python train.py --n_experts=64 --d_expert=80 --activation="squared_relu" --router_score="sigmoid" --balance_loss=0.00104 --router_cosine_scale=10.0 --n_groups=4 --init_std_router=0.0101 --beta1=0.95 --batch_tokens=[16384, 32768] --seq_len=512 --steps=9741
Below are experts of layer 11 (counted from 0) of a mixture-of-experts language model. Rows are named router (the router's row for the expert), down (a neuron's output weights, with its number) and show model dimensions 96-191. Each number is 128 + 24 x the weight over its row's rms, rounded and kept within 0 to 255. Numbers have three digits each.
After each expert's rows: a language model's description of what the expert responds to. This comes from a sample of Wikipedia text that the model never trained on.

# expert 31
router:118125117162173090125156168143106135106079131142149120155139143126141109141158144097131103098127120174100102091117172116135117081109123133145127144118087116110140152125106146099106185163159131135152161133098190128123126123113152113134106142144130162127111126109113105121137118134184095121
down0:146120149104104105146170118139171149140130130135100121149127139093122113161148133104074142180075103118110100136194119140115134126154167178163108117141143129132161098101122105067090113104157112118148153132069118112139148143142120104164146081113153143136097132127131134136098105154125116123
down1:138115126116139146136129114118132188125180189150134124170134134139150145105112118127120125112103132131160120163129110134149140144156157106142140133170105124105085088127157110105127133120106091151153117116116109137097129142142146153088130106131130152146099125126152076154099146111135135177
down2:101120110117140121139140089136113076114081116135150122164092108155145122139126121153115163120116143143093103143107139141141070087146134145086144142136121157133145096114144124114140151139116133120117129106134113108196125103082112147138115102099140138072155121094130153114088102137155153095
What it handles: Sentence-ending periods, newlines, and clause-linking words in prose, such as where, which, that, However, The.

# expert 54
router:112136118145147113135134170113099125143077112140117125141136154105137134156143128087145113150131131169140157074106164114117162156179148108145116140152134143137132122158135160096104120150139120132134116108109161114104153131143092110116053183119150114137125124138108166117101119129156104086
down0:146122136072110109119080135128180123141149154103141080104098116148120131157147126116146080147165109091145132079120166132137153172129128122139162124118108119135130093123168120119115110141129136115136099126168119087073142153125145139116171164098146122143168126125155125095128099090122127112
down1:076127115135118143136146109082140083191123129145111160123124087146141115149130125085118099116174135134137144141107169133112163150143154155146094125139109147132156105134167130139144106120098056165090179105156097126136116137128154106109093116121132102125093126099082140130133112116118104164
down2:121124117111166160145120155172145109087113135127085115153132075150101130087108158132185100147115168125140103110147120150167134139145112111139138125152094108171114138136165074122147116114141130117145137085158136155093133149137096093087138171116158159109209106128153141183115115110141128172
What it handles: Given names of people in tables, credit lists and election results, like David, John, Keith, Colin, plus name-completing word pieces.

# expert 60
router:122117123099157114141149154181102137124111117114128130152101106124146103136145131119142076131100105137159109134118123148117119124136108119138140120159095131126165094188119145151141117111114189142126114129103158104127170144145137134118176151156105132141119145145104166086143124139175100089
down0:088128169116129103111137114112134115137101089148103110111118129146104109110150158129137127150089140100115092125114135156153126164155121112130176137096110084135115137134144097116094159088102111130122097145075126106156119124177084104147124162115136121120130136124084121160101120095155164124
down1:152085131114143190119147121139110119153095176133105121099152165102113115131166115154104150135129143096133132125139124138154129154105159119078090148116168136121087126143173163139173140108115168094131146111094170125116189144125156146129127104123146060124118122157127126116103091187110160124
down2:119128159128154117170137103118127107164174150144139128127129155159110117125103095152172145150116113153093131149124125144105079123138162144164118114098157125103148124155057122142116138128116120162112142109130129082117115134098101119116087121116150103120075191171173090093135101133095131101
What it handles: Team, league and party words such as Republican, Labour, NBA, football, League, Cup, mostly in sports and election text.

# expert 29
router:151119118179129138130117119130082128110160114128147128123105094126123138132168161089154107138146129166149135105082119145080168146113143108169105130121097114120125097183113166112166132155146145138145121128097185160118172123135090124150145206126117172142127132146099158104132152123205118133
down0:158122124124143122153119150130120105134129132132127153149141123172133120131155129094146151115132132075126158177133175122155151128135158148147115206154131162104156138128105089110093165110136099119132125145168152097106076126161136081115095133140112085088104132107100148121162125138138119100
down1:112134106115139139116146154115120099131132132179142140131135102160131144133139129149138147122132105088160134146113153157148145178078158128119141113155135131145131092096135089131082145111103130111120151133139150162152131111121130143112144142141135150145115093124148128120081134122145103112
down2:146132162123128139127133147129104110137141124089090091147127121170121136118134143167141116191151107136166153170097080108115116115129130129141145163098117113130122108139100111141116137106172117129109152130125173061144142100115116111141150119141114130105114139132170107132144091142112179123
What it handles: Opening parentheses before abbreviations, dates or authorities, plus capital letters and subscripts in chemical or math notation, such as (=O), (print).

# expert 56
router:139128113118156093137131123149088142132125119137116083166117113144143107145160113142125103125131142109131114102129113104115132110162128130116125179134124131173128146146107105122156180108159166126136113141137229064109102152138132122151072126152100120162112128156110165114096115130145117114
down0:127097114138151147148129108084134131133184135110127148126118105109126108148113168112132157112088122141192118112112135153167133108168154119106140180147156145118129120119117133111136129128129090128116113118167149112152107177120108150126127106093096140177066083097146152118151129113129158116
down1:130148123079105096123151152096106099120140108105111092108144182116151156126127108138127131126104156090095113128152124122125136090156140105090125127142079114146180108113067130129155120088162153088134131163126104140094132164107158131157151141143126132116136142116151124154135135118154143104
down2:132087105153119132124125178129106115105140154154102120100159130153114105106111144125123147124141133067128143115120130094141184128113119185145150169122115094135126149181134148130132154134145067140087123113122121132181135100113121133134144142153108120170085071139146099133087097086149108113
What it handles: Pipe separators after numbers in numeric table rows and separator rows, plus semicolons and dashes such as —; in stats tables.

# expert 36
router:127116136151139126155128135171088086122148128121076135162130121149161142133147148120135135117132119149164147116095124138112136121142107102093106159117158086174152110140091120125138143148131110122160127120103198136115168117128070152147119174152103192145111114121107129090139152133156073103
down0:125056159148127067125111143111093117104139154140109148149153121124099134106128105133139120122122087165130119123169095118120144139125112187132127104122138120160129136111133081094085130150138124137165143146136142181186102157151102096143171098113120150106119138161171125131131151132150096130
down1:159066130156108145110151093102162128128114076163156120132124097140085148130106153143141151127137153115168176095098144127134122154125145136145150125125126179119108103139125145161174131174124099086131114102172138126098096126145128137129151122100102088138131117102117153147128148108137105130
down2:130123147102103120159093090110166138108132120113098125142142114125172096144102139142105150174102131112146113115133140143119151152145086159119116087126113116115113144087131137148149132114093130116146123126106128084089107113146123142071124091209109113143120072116105116065112130142136102119
What it handles: Newline tokens, especially right after section headings marked with == or ===, and before list items or new paragraphs.

# expert 58
router:156121123146173122140101109141076147117158105112121146186125085146093108128153157127160128118143127160131135096166131126109171114127130117163130147141119081126115171136093156134102143109141156122159123091111171098118121129104073124120130144144112143111114145119155126145118129113143142114
down0:113149089117131161160104102125104139129135118166120129146145150131129104076155119108118159128107146154117083132104143161181130103140154161175161127122160118128137142125127124151137144137140123124104098144129134135117141134102133140148108074083140120147163135058122164165094145148107146129
down1:151156131133157081131143149070122124137112173085129116124107107137156159114175135163115168126115138130168139118102117121126154129144118165114143129149154081117122143134101154098086119139147089093146129179172133122102148101155134135151142112115119105146117162160116121113145112130189138139
down2:128153151098144124071145127112133149109116103109095163104112136138106137141075127132103124122142134105131129118102122133116111125142121143126118106142124124126105173102129117156144158131116162106125153139125097154109145102136111145122126148146062149153096091162114167108100161161086113131
What it handles: Discourse connectives and phrase openers such as as, In, However, due, because, After, and of in as a result of.

# expert 41
router:117101154133168130141167114139110102105075132156130117123109098157092103100171126093150136071144135147124151120102189095102137131141187087123098161119149099147144167150128165116079138151136129154130147151098130089084136140129071125160096194183137133167089145178077152114099121090144119102
down0:113162104147147128136127155143146102131160123116169140093130094131130074080142157121078130135115105107124150102106163134139129165140131153134123090097132116147082173105140105105105129174123095121140130124116090085153111101082105111138136084127119119112109122142134133128153109129106159136
down1:147129121118109102144136117067116096093138113122150128116147141133154157136123146126154127135119082087152156136102131156115142137100155103166111104088125137165116142149153149137109087096114160175084092131127105129089149136138085135147119079073116141164118107175125130148102140180143150165
down2:113137091125066151132134118151189116165137125103157121142118125143134128130174078131092104127160120132114159148109127130114112112118096102144096096099151139143156092101126101125101119134110125112138135133141137147146120096130138167153136145111077146138118072140126143097134138143135178113
What it handles: First piece of proper names, mostly places, after in, of or the, such as San, Los, Mel(dola), Om(agh), New (York).

# expert 17
router:122126146164142127104092137146075152138113085126121143137117100132109126144135128154141131100158089153160157103142178106149112121117118110085137127153161127127112137133114172105132168134158120138154134133093202109091132115121108145148117160132099144155106116090137182087100157152138104127
down0:143116097137120155132111106114108131120088137095095157142163140105121161107093108124119136112120153098114164093100137129124105139134128163159117112104147145146128144131094119146114083136135118157138106130078142161164134143138158127140096108084098095148150146140101124171130100155102146113
down1:143119131094085112125115124133124139119135128107126113138141163138117129117138115171092102171147116085143092155123142137118135131113164153132091162144186101129131127140150117126125124144176087130172197107138135121114160112119143186067128145147134141145135093137135160111121159093168145098
down2:113160112119135123151141132125136118186101113161176122151132150177146147160150148134148133136150166072063126139118109132140103137139126136161113113081113123154126134079137164138127141116119152150126119164152186139125176157079137097170167128101132098125132150139117156114149124147158094133
What it handles: Main verbs and function words right after a sentence subject, especially was and is after It or He, such as was, became, were.

# expert 40
router:128046145161174108159132122131085134116123076102122120178129110089104105136147162130133123088174122187157165140144100103070156118127121111159128132166113109132119118136086141129150144136160116110145141115110144127101137118148107115172169196148138128148120125149110160107080154138160126124
down0:156092162103138149144150123137142154100074114099148144117147130157101153105106165148115136107112150110121138134167119150153136130161144091136165102110115104140143078126109086160136145141165098115161172098142102142117121109180122129159113139131167157138105101105115088128153090149124116065
down1:114106113168166122169091108142082099142098099172140139138085162130178121101151139088147125152139147122138093134130153126087104160095126111146100133128094086157100106126133120111125125126132127138121089167131100121134117168127116087150151105142116145125097115108114118100139130117150146157
down2:136116155162167144120098110153104140119168143152083138113135122151133128076133133177098121127126103080127103114152128104170136108101139142139136125147157075155128158137130161137101124162139113136129184119171125118107141136161081133129146125099146115096154143097132138133133127137106129104
What it handles: Opening parentheses, quotes, dashes, slashes and minus signs before numbers, glosses or birth years, such as (born, (Highland), −19.67.

# expert 23
router:131105132162167112164165137092105114093091086142123125112094104131142130128138135119128132106119130113122166126119137153136092166153087148110176196135136077098128123117122156105129153114131137146122117126127167090086142124135113150157080174121114151136146125114095150150144152096137107116
down0:165133142146139094109160097103121125165133166156128155107162112138136129126159136054145137140157109117111151109118134118117147152133117148148122126133093129155138119138149149137120159136149124169131137163183135104136074150130096141169110112138110117166084133119109205102091122141169155164
down1:112122129118146112157169138142117163160146138193165090133139127116157126145108100129129130161134123113131134139125081141163126121163080064152124142110160108083115076133142131113098133173107136117149079129132124145116148155166110149126085132149112101136098110150104148146161093164132155144
down2:165095135137126099135104121127127104155133058164144154144141109102138124110137135158119138105121104117142107112134202119111161114136122105114131093156120110091162113146110109131138145115133115141098124116095115162133141148094109119166141121077123126162117123154121146119096124122121117107
What it handles: Middle and final pieces of non-English personal and place names, especially Slavic, Nordic and Japanese, such as -ić, -sson, -awa, -ki.

# expert 3
router:090114126142144140130138122164084149119088114103135079194117122150111112151134150141128106143117142140132146098072134128095142147141174140099134144121117149144134112141081115111149178081157177135159131139073210080107137123116150121127121171137092127175081145142113124145103089112140109165
down0:129117128099116153104136125136124071121101157108158142121128132115172139130126146148119127139164084105110090093120173124121128151122125094078159180114116132119152094143105143112102103153124118092087140143105164147105133113138122139113155110134099085157160185099141115131141164108093160137
down1:135157087135146141126135137093133106123129146090157108114161127114134141144128159162120129111153136103118089142154056158139166128143146143087105147122159141158134150119120077156117145109141127125168176109133114059106139141140143083122095085167132124155116089089115155132118132097120112179
down2:120134137118091110073129153156077110114107113076136133108104127139124151131130125161071149166135159103088116140116101111083137124124105132151107125140153114097101130140126136158190143115118155117161144162166114168109190087136128130148125092123135131138111152106109143147090157110114132132
What it handles: Pipe separators inside wiki tables (rosters, election results, scores), colons after infobox field names like Years or Domain, and headings like See also.

# expert 47
router:127095127090160131126168151141102134092123121163142094149146097186135083133150136145174101080168135107122115113110158138102166119171132110128119153118121110160127134160101155118111124115148130165137146124128132115128139147095131137125170202167127136125113126135091163106106136128151131133
down0:148093122101132101137125140085191108091157134120114101132126132158144145126120159113104155080087100088123128101148151132114172128128088116113129095133097100114096135160111111102139124162108149133148145163148109115143141145122167134131142167064129095138145098128113129099109125113165132154
down1:150190114139125126160102126135169150148071094125112143175111087162136128120129161144105120116132147109118136151140117122164151108116085129110138109098124113100096159149147129165133069109107140148152117159110104107140131083135086160135166147130153124144115145134060143105100111092168150134
down2:101092160112139121105121115111152127075139087134145136115118131146127134151114149120166146106137118098135120122160143098146139078104102119143156154087130136123120051093068132156137126114147142152115148089104143154153167132126159123109163094118100083143070122139126075106151159119138113138
What it handles: The and capitalized words inside names of institutions, countries and events, such as United States, National Register, World War, Grand.

# expert 42
router:171133125200140119124142086122114105111137095124130121133118089140132123114154112123129120143123116111148138073137172113119145136143140130135086143142103131160153155098123157099142137152120131153115124117106157094098124146129096129150123207183135135163117145140103146144074084119191119089
down0:144124159145137159135090134120086139079122125079119164132200111144135188144131127152146112129131143124147093148119140144151145106138102107102111119186116125120178114122148081113140109107144121140119180096113143076157113129155110109124126111104091085131114095170101115126144107147157121109
down1:126086121107112046107141094123164123142111159142175127134157156163121090143138132149119110122129139145127155098143145094142144126145126133140147156176127113142099142141114116154098127131158134124150114120151218140145161151136135129159154133108103127116113086116153150151129137112123130128
down2:147125129133096109111191131115176116129140147091128087113109099103128112145144133145120128140116163092116089104147087144136177102160151098149091139167175133115099140120147160088093115126091114125138150150139151124140081140128134132145112106148112177158104105101130085095143098115158132102
What it handles: First word or word piece inside quoted song titles and proper names, plus pronouns like I, you, we, as in "Forgetful Heart".

# expert 32
router:093118173127154104141128122103099153105067137128118126138124106155142143102115123139126113143139143158115137147120134117099131128110157143123105139119079103154098150153044125138178149107142119161144159116087187063108144110111114127139099147155134127151145129130117145101159159143135091121
down0:131101122089130121113111141112108119119114071112194077141124104145128123139125122127121176156169092150143174156198132118129146091136133119123116123088141115109108175118148140167133105100105109122128137084145084129133096095112125078170116110119143088114135106154082108155128132081134133157
down1:158130159114137155112135118149108135156120124072122125159160138136166105156116146159084113089103155109150111104177101176082137173103127107155126157109133144167117095160108092122125078136108152156155092144145097115132177115099146118147115141166147089106102119129155125083085112180131118139
down2:135120129131108141109119146120125152142124139118106133129158142109186134133167112193095096138097141140132145177139135110107102114112150093129098167135147117131102133102133122090139098109144109132131199111099122120112120145183082087117076118057109145108151134118148105114073136134137148102
What it handles: Pipe separators right after text cells in Markdown tables, plus |---| header rules, == headings and infobox colons.

# expert 46
router:098093142134169120110159125124118146126119115140144115159121091161118141149176147086116121100123126156148148125117156127091159078128146080116098137126120098168125158116088164155101108122121155130168121134091145136100130112154096111152106147150138130165116142123108163115098140125140160136
down0:106146118118139116099159157161145144134131124112167128161063115167154129169144127157133126124098117161102089146195154146143156163103124105148158102109131122150130155154104165122141151126098138093137124122142106155134139118123113138152117131092104159099124128147161103085138129133165120132
down1:177134124148144126143150128116164146120134148116171143148131119165125159155134096110135151127104094129105165136177122138120109112110106110074143131128147081100097117132146137111065117175146113114112098078120115139120143159156147133119147113102122146139126161152130131143133157132165118154
down2:123101119095148121112140099084092097128136099104136101085155159138116116122123136104161131114113140128106156110094161127107132156143115130131154115159144095115131126110117172121102129107084113167131151111111084118088126149111134097128155106126113105184116116111165103115094107129120161148
What it handles: Prepositions linking a verb or noun to its object, especially by in passives, plus of, to, against, from, at.

# expert 43
router:152099132153164113151125152164096127115109147125128100107113166169144141138166122082131147156116126168152189098109133095145102070111154108127107133172112148126123139134115142089124104111150148090184118107107136111106136147142119146145099157169139173152115138143123122132104118138152117125
down0:102081145124161126145150168143158157130137069085144113132132119172128133178131138135140147125101128099099148147167087122120146100146087135134136117127141115113091132143131106146126127126122126102132132179136135144131122139133139132159133105134152135132148134109146123169123148133158187165
down1:116114113136135105111112135127063147125137110130131148111147086076147143131149151120157157105140101139124194138109168154082162121134131158156107099137121093112136121194156127132108158142119113121116149159131161144152117080111133142120116121133113119131133153109118137076123150171111101157
down2:187126132122090139141129091123128130119128154127099141093179131092170130173137119120099124142116140083130118113120085186134127085128200125143109085132130124131128128136135170123128108152115112072147102162104165138124125162102117090118080119159148116120116110107132171138139101154115150161
What it handles: Function prepositions and verbs inside clauses, especially after to or and, such as of, with, to, make, using, help.

# expert 0
router:153117113113148102114152082129102128104117124153127096136109130139117125086139137132166126100113112156149156123058114125117124093149149128141142137159123122114132156153087150094139161133142152137148060130079166128145145125169125152171129158179123122189121101145141105122103121138157134123
down0:117121132152121148135127126104051146170114112126166101116162171117145122092158140148076144106119105091121165120143077134095162117101100118125110105103134127104130155120109135099157147120142135131115153112146120153094142158132131142150078129123149140158115130131126097142135102119167200095
down1:169139114106120141138149068128163090085116118147136106129134120134117113134148164131140126107135115129147104096148129097116137100118081158074155118146156116103138149088159139072132105074091137122134123153120097108130164154136120125151132108137106130167127142135104151118160110130139137132
down2:134098093126138137146137108112171125166125097115122120113098119148058135169121153095154122170111112135077117147100080122142106148150109152136154127162111176117121125109130109108140193136137104149134108148133088090175128151116105122142127121144156124126104126101175133158093141154124121113
What it handles: Prepositions and articles right after verbs of status or award, like listed as, won a, received, appointed, for the first.

# expert 33
router:133084145187200104098151147121099132110129160157122113123130133116131125134138116093184111140134110170109088105104169107113116106141144112171139159141083114101186133112109139121166127143168123110116147126128167095093124126118157142159110149145138135182119122141095163102092104151122132141
down0:119133137170125119087170124165172148148118172117153117107156160129151123135103118123139097120131144108101114104116116131099108126145093139097156120096130132134121107154122131122123121120162165088131122127129105148102135100125128137121082109073069112171105076099116103107127124178090129101
down1:114149120156171164114101116183075103105119150135123118170126130133137141128128119118136121119097166124130131117141140108118150116129095124129131069093144117158104127125117131154127145177160141122166148105120172134169115163127128145120167142153143103159091111065119163116118177168114123137
down2:129112136149110112169121111142130141156176140146128122142113167111163151117127128130151086118140134104115139109082148093121090116159146099067143143154138143159126133161160141126159112173088132103125097121174121135089154173055152127146143164149111113149128121126153141165149111154130133083
What it handles: Periods ending sentences, including ")." and ".", plus decimal points, domain dots, but and ellipses, usually followed by a new sentence or line.

# expert 28
router:149145127112136089110109128108095149067116075147127090155150101151111121144127158091151114124132127125128172089144149117086116102116112126108130124179144126160167147125111144130118164159143137120137111132123198103086131081097089122162140132140078110116131126109130147149092116155123152087
down0:145101128086111131125110137122116107108161140108123126146115157150129090116122139165117114146076127138159129086107112121133087147135165076097145146158144143112131106162124139141145090132144194147125147100145151191143084152143159111129116140131164117130131157119128132098152135100121111155
down1:160130101105095169106116148100143162094116115130136135118132134195110136137092126116132141147121163154109132128114150110134157124132112114112133123154117149069121155107129160097090126168075158133126114166111107120131097153117138093145154108109133140113131125123108124143128083107173143142
down2:134094115111111128153152125153105147147174162120125056119137173139115104109170130144100120084097094123133107104138083148119118118099089128114118103140143137105109147153096099099087123146141155146145099149157124133141117137125169088111086155168168155156144128107082111136144118095138155148
What it handles: In, of, since, during and born in descriptive openings and biography leads, such as diocese in Nigeria, Irish-born, since the.

# expert 22
router:125110117165139126113121122155085186125103109125119146136128150115145155147158166089128108141120156188147155102072143138135109102124153144127120159160101145128118129127108137122136145115135128098177105143110155108118124132168150137183117132144129162142132135141142133091107169118120114121
down0:135182112124108108103162144101113117150118066119131108122118067106123119109115163137112122112108118140127140081104157142144138124119110134078189106151121158095132137180156128131129140121128072146119138118125154120115132143114131079110117109130157123169121168116135160162090101146158083096
down1:191078130134110150085072119123071149141076128151103101134138128149149149144138144123130154156134136113098132151143117169137135117134157120111125104166158140091081134164098113153119106094149130107137146135126135118119122131139097117145101110121139100119079074097130123126104105148077144127
down2:137131137141139115043131089142106151119112134101173138155096157123101164105159153119138118113179111129094188108125146141162095100164104099107108139137134128081132109080111145154122129118131133192158073156104123135105135168132106135129152151133140132130077102115113160105131136115101129140
What it handles: Past participles and past-tense verbs right after was, were or a subject in narrative prose, such as sold, won, played, held.

# expert 15
router:140092136103159123102105119146085177116095105146157112156122076162127077109167147099174136126112130161172177111089158098108118130124150102135104142165159101113121161114060160128156156132142115112146133126132206122090155121103099132169125163125109135138130151143122159108128118134135120144
down0:103102126141122179131123129096183146076103126079116122094085162169099172128133133135116118118135160099119108157163148103087151129118135116122182160130089119122146120146048145127146130108093138128140064122133136118146095117143119130078113169153126151098130116119125168151103120104092119126
down1:151130157107113115156132135147120097115112092135119142124141100132135134145162164112106113128126131094161125133171173127123125121108130131155106159121145132133143159118119123137100188184113138148150137140143146159112122126120141141139123132161147116113130124131186103103192102129096164121
down2:154119142087087125168088109139121149132089098125148145174115109155114163120144160100103108168170137103124152117123146099130134134113133139139152109099139106180137127117113131138108131109153159090135177112112104078137134153122175116125142120180129098161129143096103108173130132103072155101
What it handles: Prepositions such as in, at, of, on, opening parentheses and commas right after a proper name or title in prose, e.g. Open in Miami, born 1968.

# expert 45
router:143106133094164146110110122155103135118095094134134127163119133169126110136180124079146098127183147119181107128114146099112156121121146129125123122181128131140103134186092160126111126143147167157122109122085134110109190142116134133142150152150099170136142125168100131136068099144136105120
down0:127127086114117129137147122152114094127125137139138156104134182107141059168127118146107149103159138155193097117130114121148124126142136124161123141098095134128114103143155158102107134131126149182113136109129096143114091110150132136141120120093126072153134148124122157183152147114102103108
down1:166129131123140112147109131134124151143129113086156183183108102144163109105158130111108153153172187145135085091150087161145145135111102157108094129111151116112146112113141129113125124124129091121179134169110089101153154091162100131107133137091136105161129134132134130154090157139094104129
down2:135169123145165136139088111129134110150110079110092142132124137138118109127111151157108124140094125127149085153128153118119112115113114122176088127107117123131178126092074111080122119121142145106116096115157122114121119095187131154120138149116087147112096107116105074166167116109123112080
What it handles: The word the and similar determiners (this, his, its, new, original) after prepositions like of, in, on, in running prose.

# expert 10
router:175113136133139122151156121111087106111081099175087106130105094129128123131158156134111081105152169152137133119101152124083153152162168109137111135096153122117142151187118140118143122106125146135150114131099145051101108154128126128141094196168099136155119127153112151084102152113137138088
down0:129118070118129120088165151146093116142170128118157111131123130145136151090116125153164127111104124137159112111131140099149125149202105128140127104142126144153155123150135160179106085123111108116134152111155098081127107156088115075168076086129113140146151136123137126134106125139112113109
down1:153137118147122129100178124123138104117170096117133139118155153129118119141133163149136141135111122121109104122127105180191141146122143101106086141118086150104151120153127158144089152137095107129114136109162168142143149128140140081048141129161109130099131141123128168135133106151147128174
down2:157109113144116132104111149156143109114148115116119139142089149142110119089138129135147124085138130110103127140116147163123131143127178146112163163113158084101160150162106159136130123109158145118134152129094137091122114129170178111135172135126126164104103099081155126107142137132084113167
What it handles: First capital letter or piece of names, codes and abbreviations after table pipes, quotes or colons, such as L(HP), E(ST), Z, J.

# expert 38
router:117098190119168135159120101123083145119109133142141146188113132131136106133153094089140135132143187180135159139151119108084086105140158116133112153135129130148108092101065139130118106097143105108142136109137143106095137116153122133189117174199134155150105116114113130109101133144179136095
down0:155102131129119141066132110143128124140131109107128157093107148132114108120122130171136136140115111112157135163150092101156147134127126107093112107131113169174109172131110133113096100101135138143150084133133094120124112131100140144162102098126135140167114164120148144117175112143143123180
down1:145143127153137127104122148137090139114149152148140118111134086153140134100110103112103108142136143118103101131098165098083146130144117112142148132137157130084154100123133106066143126125136111103161096152121105102108139162111088143140162096147138120146137110111152086071136154129109116150
down2:116112114121116117090184101142140187120151136108136149128125141144114120133126130125138147099141146148131145121156152092099119147137107159107146125162130173147142127089126154155135145128131101124128155124080153157128134157114091159100165149125104099142166130094140134124095121160123151164
What it handles: Function words introducing a name, title or quote: as in known as, opening quotes, between, after in named after, the.

# expert 8
router:152133131155123127103149146151097139095149122128140159151127122118129134138131136105159135087143138134177165134097135091106149120126147131115089183108138137151195119156114170156117152111140137132115125128094136086080121134134136102114094113154130116122137153156116131128158119132154109069
down0:089115127144129098122100162157151088135111111136185141137135136165125094128172117143123103117105124115112144151159100167121111106103103163107144110134123102100134125139117146169102167149134118152151146112109087102164141079084140130118132154135133154153098123167076140178144153115150158150
down1:142140171093122142170108095142069122111091092092084141109149110124166117104116119126125118155097156122158180134155164106146104119073134147128120100111130149092142117102145131096146127118127111135111135128119180170115128096172129170167154112117115168095112102182082146140102134093116126144
down2:166133144156122113090094174139129171140122178165186092148112141139112129104119122130139116120168163103102117133122123102168108135119097141131128128187136148127152139115175109125123152129102095103124107131113143181104085091102155136157104122146143155123080168143144143114138150109151115149
What it handles: Years and time nouns ending a phrase after in, by or during, plus commas and however: 1997, next year, that time, century.

# expert 1
router:159130128101118117137158145154097119098094114183178125157113123191135116123124142082138107120131108128144139110071145125121126145096125113155145144144101138153165120170132138121141152130132135123178107129114178137122134150150131170121166145151091140120108114141114134126131144108146081091
down0:126186130122146128104130110168145137139129113108115132126140148144129108147140133113107161159132126134117080095128134134137177156168112150154119149180165139112128133119102077087150091118122132133152119138140164159116103140132123137129136094131123127136085120135181125132142099159160142081
down1:117106144131072092102108178152116127163109111138116118120130136139102054116153141131118139141102125115108116135097090200174164118144140138101156151101131105135117100155191107108138154136185109134102162114124103124146125125115103102089146102140103126142129107115113127186137102115133116120
down2:115148102149120120138137120104085124164160105166095146145183122092124113130140152101113151136133116136128123098159147137128135109129048105100114133109109100142133097107118134143095157126123133146104165088135118155124148159175110140126119161138134142099122153089122114122098152121117161153
What it handles: Place names and the final word of institution names, such as York, States, London, County, University, often after New, United or in.

# expert 51
router:123105129137144150150146112124100120124137090133112084137124109132115095119134140106119107132137129202095157102085170140061136123117134135112111149114128137153188133147086130145153128111171157149112085124129164114106140140136139110151143139154123151136086165161108113130128100145134145123
down0:114111090132088113146110122182111138100107139117124096116098133158139097133162139119096133119096145130161141139139104154096121113108115144147057111121158136113139114130096128116109109186100118121124131188129117113135145149118150121165123127161177152106106184184131095133131114140159163149
down1:141143107148104105162143092137183112150121151140137126123134128136114114128114128136131144118046171138124109161151159079106130105153096148096109141125118139128200117106069114141109128142138147116139086118123142132161094127136145131143150107126098185120156118120148152107130128154161131152
down2:102130127137136130143107139108066144145116107103103060129109138097126104155117118148096120107109113140138139161117138132159087128138150143056138103136129150105130091128159161127115168148159122151152093080124147160101155117142111157167094120119116156104131117151100149168103092098134124099
What it handles: Colons after infobox fields before numbers (No. of episodes: 8, Duration:), commas after clauses, and words like including, by, a introducing items.

# expert 21
router:097072146172154142098145125119105143079129119104110111146117104107126116074176149105176106109114149129155124114107131090131100119102166124104106104167087119117134165139107142160117158115148141135129110092126161117078134117101116167199093123138107134162134101145131133147090122132152152076
down0:157132110168150104111126136123144067128127167127086107100143109142141151151158146106132083127143100145135115119128121090134151123149118115152102135156123118129111137142115123134109136083073170135132131116110101168102176110122122139116139201105147163104153124135083128140116118113135130135
down1:120101076163136090119135108171153149102129138153141086106139124133133097171145177126148110125177114136102128122121129135143129083106159128138105079148151166094096130130103118138122116132175118082130141106107097118105144101119080158164106118154111157096130148193129084111135117118104158107
down2:151104124171124130110112154111154109130149159116124150109124141168139105124094148121124118105124109079109152078139079146124165097143117136144105129148178130153090138141144145114112107138150146141127139131158150112111118135156165144110125128162110165121114113159120100096126114139124068101
What it handles: Small function words in prose such as to, not, can, may, a, an, more, and German der in titles, usually before be, have, than.

# expert 62
router:148100137153138153108150144105099131138070127147145128153122110142154129145123126096163117128171143122106148111126139104113188130144120110165136168156133129155132114109112181118157134127139146098147069138060117088086145105129157163142108161137140135147118111123085131137100131153145129139
down0:160167142087133138111137071135103148155140122139126106145133092084116197052081135099119129135132148151124151128086202122103124127122090159154118133113137165100128129095126101149175153158091141115114116106145141107152121128172135128154140121147120140122123181182140118124111138165142117144
down1:157148123106129151171102122123147110100141136099125127156147132106113128112155121113111120105155145116105124102132114124157151133147128147151141158103115130160111114112108094092144139197155138132119145146139156129122103132111162149127162105109116126114138124111091121138094134115133160141
down2:178166154119120130113138132139156145148116158124097118128105129145112110122142159139109127094122113174137112124099156135132095141146157124150093077145156122099118151137119116151125055160091144126115176134108128111114134191141141133145144127128151135093126094136202098109145202133111093137
What it handles: Possessive and personal pronouns in narrative text, often before a noun: his bank, her wishes, their machines, 's, him, them.

# expert 57
router:134114140162162130128110150119095110161068124159097130131128099120115121119137111099126117132166133160183182105116152114169145138181142097103123115175128084121110141160116174140098121144145114109146117120102151118107155131152110129140075206126115139159130174143114141137108128114163112128
down0:133140115137074123142099148154117131135107123151155110113190082161107115094073117124139103066147112112134124102090122142142093158083089114079113138142082094133099109165160139152159144135129140149130141162113136122094120118143103161116171098136126104128083087093122119148139105159136121133
down1:129128120107170136083160155162157151166186115114093074143188093137173137121071119129121146148135148092129128156102144118150149163138105088126141115163112128124115113125135127118137121096128124084120100142158145113174155125055112123165133102126141116121119157081133167142149163152134101109
down2:138152113133108163128110156127139110102115127143140141116107120100109142169211153155101089139118139134100149140077176138155120144119125157104169153123122076147136133111145155122115097127147101124171123125125130099151105077114182135124144108110115134128140096099145164133115151143123155137
What it handles: Capital-letter starts and first pieces of personal surnames after a given name, e.g. O in Ozeki, Men in Meneses, Smith, Jones, McK.